config.yaml
n_experts: 48
experts_per_token: 4
balance_bias: true
lr_router: 0.000594
parallel_block: false
Below are experts of layer 6 (counted from 0) of a mixture-of-experts language model. Rows are named router (the router's row for the expert), gate (a neuron's input weights, with its number), up (a neuron's input weights, with its number), down (a neuron's output weights, with its number) and show model dimensions 0-191. Each number is 128 + 24 x the weight over its row's rms, rounded and kept within 0 to 255. Numbers have three digits each.
Before each expert's rows: a language model's description of what the expert responds to. This comes from a sample of Wikipedia text that the model never trained on.

# expert 9
It responds to: Mainly the, plus its, both, such, new, still, current, former, before nouns in general prose; also Thai script bytes.
router:159097125149159163137126167122089119102145131116126172125097109129138146121115094113152115134117116146149093095128154146113130126111169132107172116110167102132114160157093102127130139096137108125144140126168099144109117102165098146097154121092128131139154085151148132126159073119124138136129100130143153121147130121138151125126130157105119125143097124155109183142122161162127099110093075139134140164117139138191152134147108140115167109117169141078109138157152074154102163143150079131174119133085140150151152110116125124141118160130133082099118150166145177164104142128097148112
gate1:141122134144126152126165159162149086131194097132124095095089153141135149168141097141107152130145117139094120134145146117128124103115166145134140109113132163158123130185118131134168147138162126152140150182169115104104147117112141136127121147119133117161146140121172111130125113137089089136164153121101111158154134176123064102170102122111139177153121126133111120149172158157134115113162152115123143110110133101144108125143097116117140099135144126151102099165100139129197135117143141145104109121065179129114087115111129175133123146124123155108087138097115136164127136106097119133
up1:137099087146155103110107176091134187134124110130130138140150130133128112100123155121136148085131094117123119110150114136087134132106072098117124157171129114143105172094087121134097125124095145135155122107138166108161106136121145099163134117124142097121113156142076144138119122121142143111098119123171152096085098102147175128080150164137117113107091127162126090111098096130145115134110113162142129161124104143119140119098184130091109135077118133121171161102136132116109114116153148093155142148189121130131161119097144092130116135134152091097122091155136125125103100085150137118
down1:148154149114146186107147134108156095130132155079140138088141158135146133171107132122157103091133091139145156112108104123119115118145130184125157128145097149110150140145147090114135135102102126125098145154089131116114105094128122145156112118147089112104115152112181115123087079143125105154124145156106145084138139143149133099126114126138096145099106091142159112114138089151133164146125153105085105140168145117139146140178125159126140108102161119119146101168146147097123142072129116106178150114099166121142111136131096147104127140084121083114141125071134124098083130123149098111

# expert 39
It responds to: First pieces of proper names and words after a space, such as Ign, Der, Sey, Wor, plus the articles a and an.
router:121114085121124119114167156122112137140149140129168149144163148118117124130133149121146203156126090143136093102114132139094136146091133181137116151110117113139113125090096120142148127100101108125140153115142163097158108133126129077095135134169109124121146122157126140164160126140095110163131102144111149125131174155148120128142127144133107156146105094144114105101144154155170140147118093131147094126171138151149165113129163126082147100139140114127160096169110137139108116106124130142179125110136171097102153153152099146155129131125109118103127073176171186187123112133092142101
gate0:160139130121126114152119112077122152103115116112112129103124077082148140146141142120108115147097122166148131133119171147157130127159137102188141132139113114157131148151118139111139094119158134148118103124151123130190123149174125119110092136153124138119138115154166073141124127107171144135166138140111133142094165125118148100113146108148121106114121119177148133128182085177117168095085162102141137121154200142111137113121098141137159154111125111127116119177110148123075168128105144125169147109125108123163142117141103153133114105156143119162085160105182141155136112129117148129
up0:158102111141098104143098154162110135111108128138119168138114116106108095119105131100169128144152130115142134145132117119115114105107133138088164185144139103175142132115107087154144130139129138146133118180138145169148155114120159161080134121068178136131098093114100116107105156119115152128132140151157101105125087104126144107142138151103093084099087186134123136157126112124131111096110110107142168112118126096118112095087138155154130126174132081135078157154142157090102110115099161131134117139107121141174103144119173100119133121154123094121116129158144132116153139119149163086
down0:117117156115091140105158118128132142110103100144181098155124141117102129123126150122159160114152135132152125143113136146138088138106121104085139172152104168135102089140120118149119123135118148119181128131127080116119119133154157117119141146078177170130119098048142080139174117145101102124111152119152123119126112099107178104157137091098128106131117163150103127142146169088115153128147097129123130121089151110123086121178139124126121104165107124091105151114089125105082139143145145131142104188104152131154111137106131084155132113147098105120151098133169132119137160111120115115

# expert 2
It responds to: Pipe separators between cells in wikitable rows, plus dashes, semicolons, and clause-linking words like before, until, since.
router:129072125112116132123124137126091138152181101094168118146164134154134111099102099125107129129139106120118130094144165097093130161105150138104122153147177088157141158132069120147146142091128096091148160128133116135169109124116123139161152128127170119105150119168152170150161128157138142165113129111125153150125126118127134108167154136115091116145112107152135154138120111142131098106121142143160136146156167175128138097156144155098124161131163159111112149139135126201153115145159123098158134119111171136079125135144113117152139184085144127133138095129177128157116111097109148111
gate1:138139162120138124104105140115151134114125132101115121103153119180174124153152152109126164085106104115146101184121146116095138130142100106126175137179110164185113151112135110100118099130124162108151158139109143108126078116129117093146146120111095096159057143096109170164167121139085108144115151157121155119132133133108145099134120142125119123150132144163141111125128136151096080126139126125157086137165110168135138118094101122125122110105151120138119096129095157096150120104190100137125173122127128101108122150156174137146126147099155168109139139140161136126094145106083126134
up1:124113128133154127144142099149093113153145127134137149150104127064104153093106105145158101142135133129125126103128121133132138082137154144151087125078154093070156113178124118173146161158133099096112123129163123133145140151144126130073113127131159156100188137154133122097098101146159119159130118107122103127123118128139135147151117098113126114098155111089106127124111108097195172127129127149083150133091099075139145124145174129153151135128086134122110154156150122161119128162110143118151119127127146151150120113114106100121118121169093096167097140110137132168131143126196141126
down1:150162114162109114116087140146078161110112152140161137129094104092169102089114117114129090111128119165137075163123159176127118151164175124138113084160135135134141155164146103101175117118096122150137123129147125164141115156147126082173102153152172144107132116133158133132154137104135106137160098116135150085132206156137169137090160133124116152111137134142141138106119111130138112122140148117120117124131105158130097107147125153118190182144133154141117142121167157103121129123133139148124113145151157123136133126169159152102141135131126137119146083131153119157089148079112145111

# expert 10
It responds to: Pronouns he and she, nationality adjectives like American, British, Soviet, and word endings of names like -man, -ley, -ton.
router:122102111164157125127151162115141096144122094123113113136119138157136110100111072119133199123106133098129111141119124144125101102099145127092138154164138125145116148148118170134130122128153151151136141092167114125171117133105120115124129136112134069154117081145116185109175106185122116140105085094094145131134141131146124167140120133136123090121103122148127100115122148156137136127083115157159129179112103160162150115124168142062155099126122108111111143117164113160108120179177140141127133106172161129133125126135141134153125143082112118100127154170152136140127133099106175110
gate0:126137153088113132114114142097167132095127127102111103108105138181129174121111145127126153132147158194158130106139105142130156139160093091131120112083121151181099090159144162136160132145109116145118134122137176150137125130105134131132098162135103124193123121136096171132158125162141175085157110154070140139124103156151095183118110135134137166166171122157103163091141125134129157097109146105144163131085156161152152114126117120143131134127101115130138132108125097079137144131153115118143166116100134080124169145152130146117136115136130146153110116133144103127136153127125155101
up0:126149153151134084154158143091141125097123118110124102074121112165120160102113133179109136156124156153112116128137126144144160098144130118083131138118145163150119100144185122153151120141132117116095122090119151129154072137116151108121130085140138102166156144128150126136152105094174127102141124167109111106166122144139118161108100113116140136172192144117098137115118131107128139075103155092143106126114131158110152158132115092124082111102099132123157109136128110152085138175101116111158134096075100091153099131104104120093096108165098132140131113126110129123135113184114116117
down0:120104103169096103108106126114076120126115121125080138108133148126115089112161139142126135147121162132157092136140152120127102105131142114181140143150127132122132127165106144162101142091199136077137132173173126110102131150118130154109088152140142129103126096123118087133096189158114140138087118127136125167102146114071154128150175112089137128095106158101152133091147149069154152120137159110139137111134113113107093080115143102098122104121125145113125130104135130141143145148089149132129104154116087160133145100122152111109127133086146103153139182097123131111104146131150143154

# expert 35
It responds to: Final pieces of surnames and place names, such as -ton, -ville, -all, York, County, plus ordinal suffixes and table pipes.
router:116101123151170121116109178117093124131141114136102129129142177164129108128113112124126157131100146121134095127118147131124127152126155110123138132125153114173120150097065136132106117108120130161168145129169095126148110101135109105144139132110127092157103127130160154101157114161112134132158079091123096151161161125085120134156124187085095121145098134141120139159139167128123126112125111142160111136155123101172126136118115120105148122145110094106132121109134148189136134115163074139183098119105153153124125115106156100125091178053099147110108088120148137149087125093119144140
gate0:173105147155115167130136139129144146121094070103106127147090158149165102127104151145107172098110120103144104125129116087109132163139082149128135140136143142101134202139101106131132124152097137119108155106153119131108118086125129133152144135103115115126160187121120149099140144127093106114128140149157156099121105110170111112099130141141126129112144136132134140185159105156121068153126088115131077127121095159129152113120127158103108091090133121102134168124118114119139122100102092087115156136107137169099159148139129097138130154106076143146128121098141098159107126155085161158
up0:109132117088128131124177120114092130125135169142139147118143114103103192090131115105155097124125146141110132109116091161140128133092197116113107138130131124156113116101161125110126128097141114128139110126136152144133098174100143120115109113125152149142117067155139120138127107141149165142092125081106113119118155138111138121109086102124139099156112108128117123103113159126131229107141125136142123129152188120133133106123155101133151181180133162125160084130129144135123153172159155123165111144095107129127100135104119134146113140110165092096123133163125150142130092110178156135
down0:127123115125138142162184122132132143130097118109103125101078137172157093116110142155144162115101114135129095153097165148145162130151161142105151138140099136094131171136140117136115106136117131116106103116159152181121090117120125125173100120113154120142126087123151164107158193147132127119103170109139090183111148130122143154132087081112136159115135144136138119150150113147127163140069115112176105186132125150121148130092124107096117130140175124125120127110152161143133117074138189087135130168119141102118101102112157142135112123126129131148134120130147106101138141171154159115

# expert 5
It responds to: First word or piece of capitalized proper names mid-sentence or in lists, such as New, St, John, Bill, Magic.
router:171123131141114130145159138125110159153152147103128118149161157107113126119139122104117161108108074142135092126094146180096128154096144151117089106139135069156143122099111155088146121109144109135149126151168147148139107087147120128096159139146123077106128101156113191115129093171093151141145061107137130123124122114127165146107098135111105172104102128099102106139115165132143133116131133130124098158159122123146133125139169116104120124140130122115147133136125123130083109143139098165132118145159166184126137130141112112112128177103130097073120107152132166145106146069132169121
gate0:145110134100101134147105142127115118090137123114144130094126120130090130137111097107097091117160107112170147129126108109162101131079100098111117098127152093119154182122129143118134132089134135118119180139103137102140070108130119127160151175116113152091169099134099126132134147131096163124122134131164173108134102142114086104117152163130086100108078058166138124176155120120152135139136138134128166140102166140143155113153138137159141167157147125108126164143147121099127152097137133090136108159134100165123135132113135141173121152146130084088112138140115125100127153099093175128
up0:121172146101080060113153110128131138091106166137118106128168110105103149117142155090107084142106107100138103165130168130155102169132134148133127110132112108089112123085151155115090138122135125102124091127088141113102132149138095155136128152117097130080081118107124133146159171081137141134151063146163110170113132129164122139087122126130132153096130116112129106103131139149120133136102121146113120089132106133085089128121118117138127174139087129103144132085127116129089115117079129140100111102148108142133136153169092142084129096154141116109132143149089094102154141112112133147
down0:123105138112105137183128140097159102107166081166116131111092089129099132127153113121151118118137164121146128087105081079148112139123130086139096157125126105178141157134125115140142122125085129080124159133097107125130127098153148123144125125120121146176137134141113059143134139153134127071124157121141162135145115132104104132146117116148130123142116122124118147158141142123159167128136130114138157164130173144144155130120188161122181138200126132088113144118181136115146153150140124137132081134135125163113141086132186125131149103092146119127113122127145099132128164101156108091

# expert 7
It responds to: Middle pieces of rare names and surnames, such as arell, oy, ott, plus her, John, would, May and Thai script.
router:121093133188131161136084146109117153137145151143140119146134140157094154098112103132141146125096125100113145087113135173080117138103170149114123167143142120125146145154103121131112156099163131180174145117161114111102104096134090088143130133125126126141139129114155168102119127183142122167137114108120154145167159145116130130101121129109145147163072135125130153124086179111122134142091102141158099156166151138140135104160182141114138123137114094135153124129146165153099119103135124134142129088129134119095101153147156097146159143119109111103094086131156149162088115073115138102
gate0:125106161127140121100134137128148126152108116137136179131073131090143114117126126105132165142114117113162126164106129128132118121113090110132158095136084063149137110155145163123138090131122139140122146119115148101117145167132146140109111123106105107113102124133091141143136076185097153129143091081118139110138160093170189130117138184167135066152080110160100114121134134119104144147123160170156094140134131130114090151109127127148181101107158124160107145135112134120097103112115168114124094126161149075118128122115132128138120142125119113095156090125132123142099162133128134177
up0:142128078111117136129080133113080123096113147126152107151156133136166120112138121124131119099140122119108129110100111119122122126139109164182125121090144182086150128067101107123100165099157146123142133145163110160088152119122138102065123120143086142133098116086118116133121164124128096083094148105137118156138112122091132095139109131085131212100132151099131140137088155114168083130116123131131172102110130140117122118079116133125103125174130148105169160119135135143147149118119134134138126117120109150088140111147153104115127157114155136150132139164094149085160129128128168114
down0:162119148138122134147184106121142124140165085123146122143130166125103145110163129090116106170139142104122121131091134099103138156165137131156146133149144121166110153148154115100102130134094145113169120124095138165163107137123126136109131082149177162119143130124169117134192125158112085129142126108165148138126134132119108100146133128168140122116119104145113130134128137127145131122148106158136098145115180112157116128132190110064139074118121158145093112149086117115118158109116106134140126076087156096122068122116140124153146127064100111148119116105137143098079143151105133126

# expert 11
It responds to: The words the, The, that, which, all, and compass words such as South, plus commas after opening phrases like In 1996.
router:125113106135136123141162120101141130129107112091144126143183082124131172098137071144095142110105103163148095146110151142131142152128099120089105151119169103134116131115074095132163144095163139096155155152142112130166085133141121121093159128139139123121116098166119122121148103158134128168171133091138127129148157109141131121142120112091104119145122113150107116129088138108113093124139079172146133155151140152152126096120098125119150134108195117135140129158123101112094169129153167119177130136142131143125164098110115153168139139108135115119092122142173202150098118106112136109
gate1:170089136131155101105137094108152116149129131138156140091102140152152127108180108157129098125144142120120142134125107158096134110129187097152158102125160124119138096102061152136125138107104157148140163153144117144139155107183104152139111127133134127106147147140117147082126107122149137144137149092138097155142135146131160113106188074120129184146138121117128150154141145150158152167121127124136142111099170108087165137134169141092113130174133144124134159120133163115150155127107119157169071144117137137139130115146118129134162129094145149151086134144159102156102176142121147166
up1:070129113119127139142122151144119134085110106077117125174153123117126100150083123094133135144122111119108157127088139099142163099085109179120091163141116156134140160160133126130145087145136123172072101095132115105141098111080127114161129102090111165154124103123138126146120113140112119108119148144096143098125102134077116137156094190131136105118107128157109136080130097123120107103122140101136117126130116142142097142154124120163170122096114118152092132153119099147133160130128175111143169134155126096098112150123180143138142148150099123118166095119108147077136136092142102096
down1:142128137113125155128137137142103144130108105108159125091108176134118143148130121116148116118148152158120145095152135121161127132144081118173135131138137096131175129133103062114160120138110169112130175112123128111182132154128110139137120153147147132114136135131119112125142113114149122118158127114154122142133133147122080126176115141116079124142179081113109214120145112168142143148128142093129194119122178122177114115122110087143157131125152110138112137138222122151118109104167161099128128158151153102117150140140148090117130119126086105131135110151133097115089128129110144104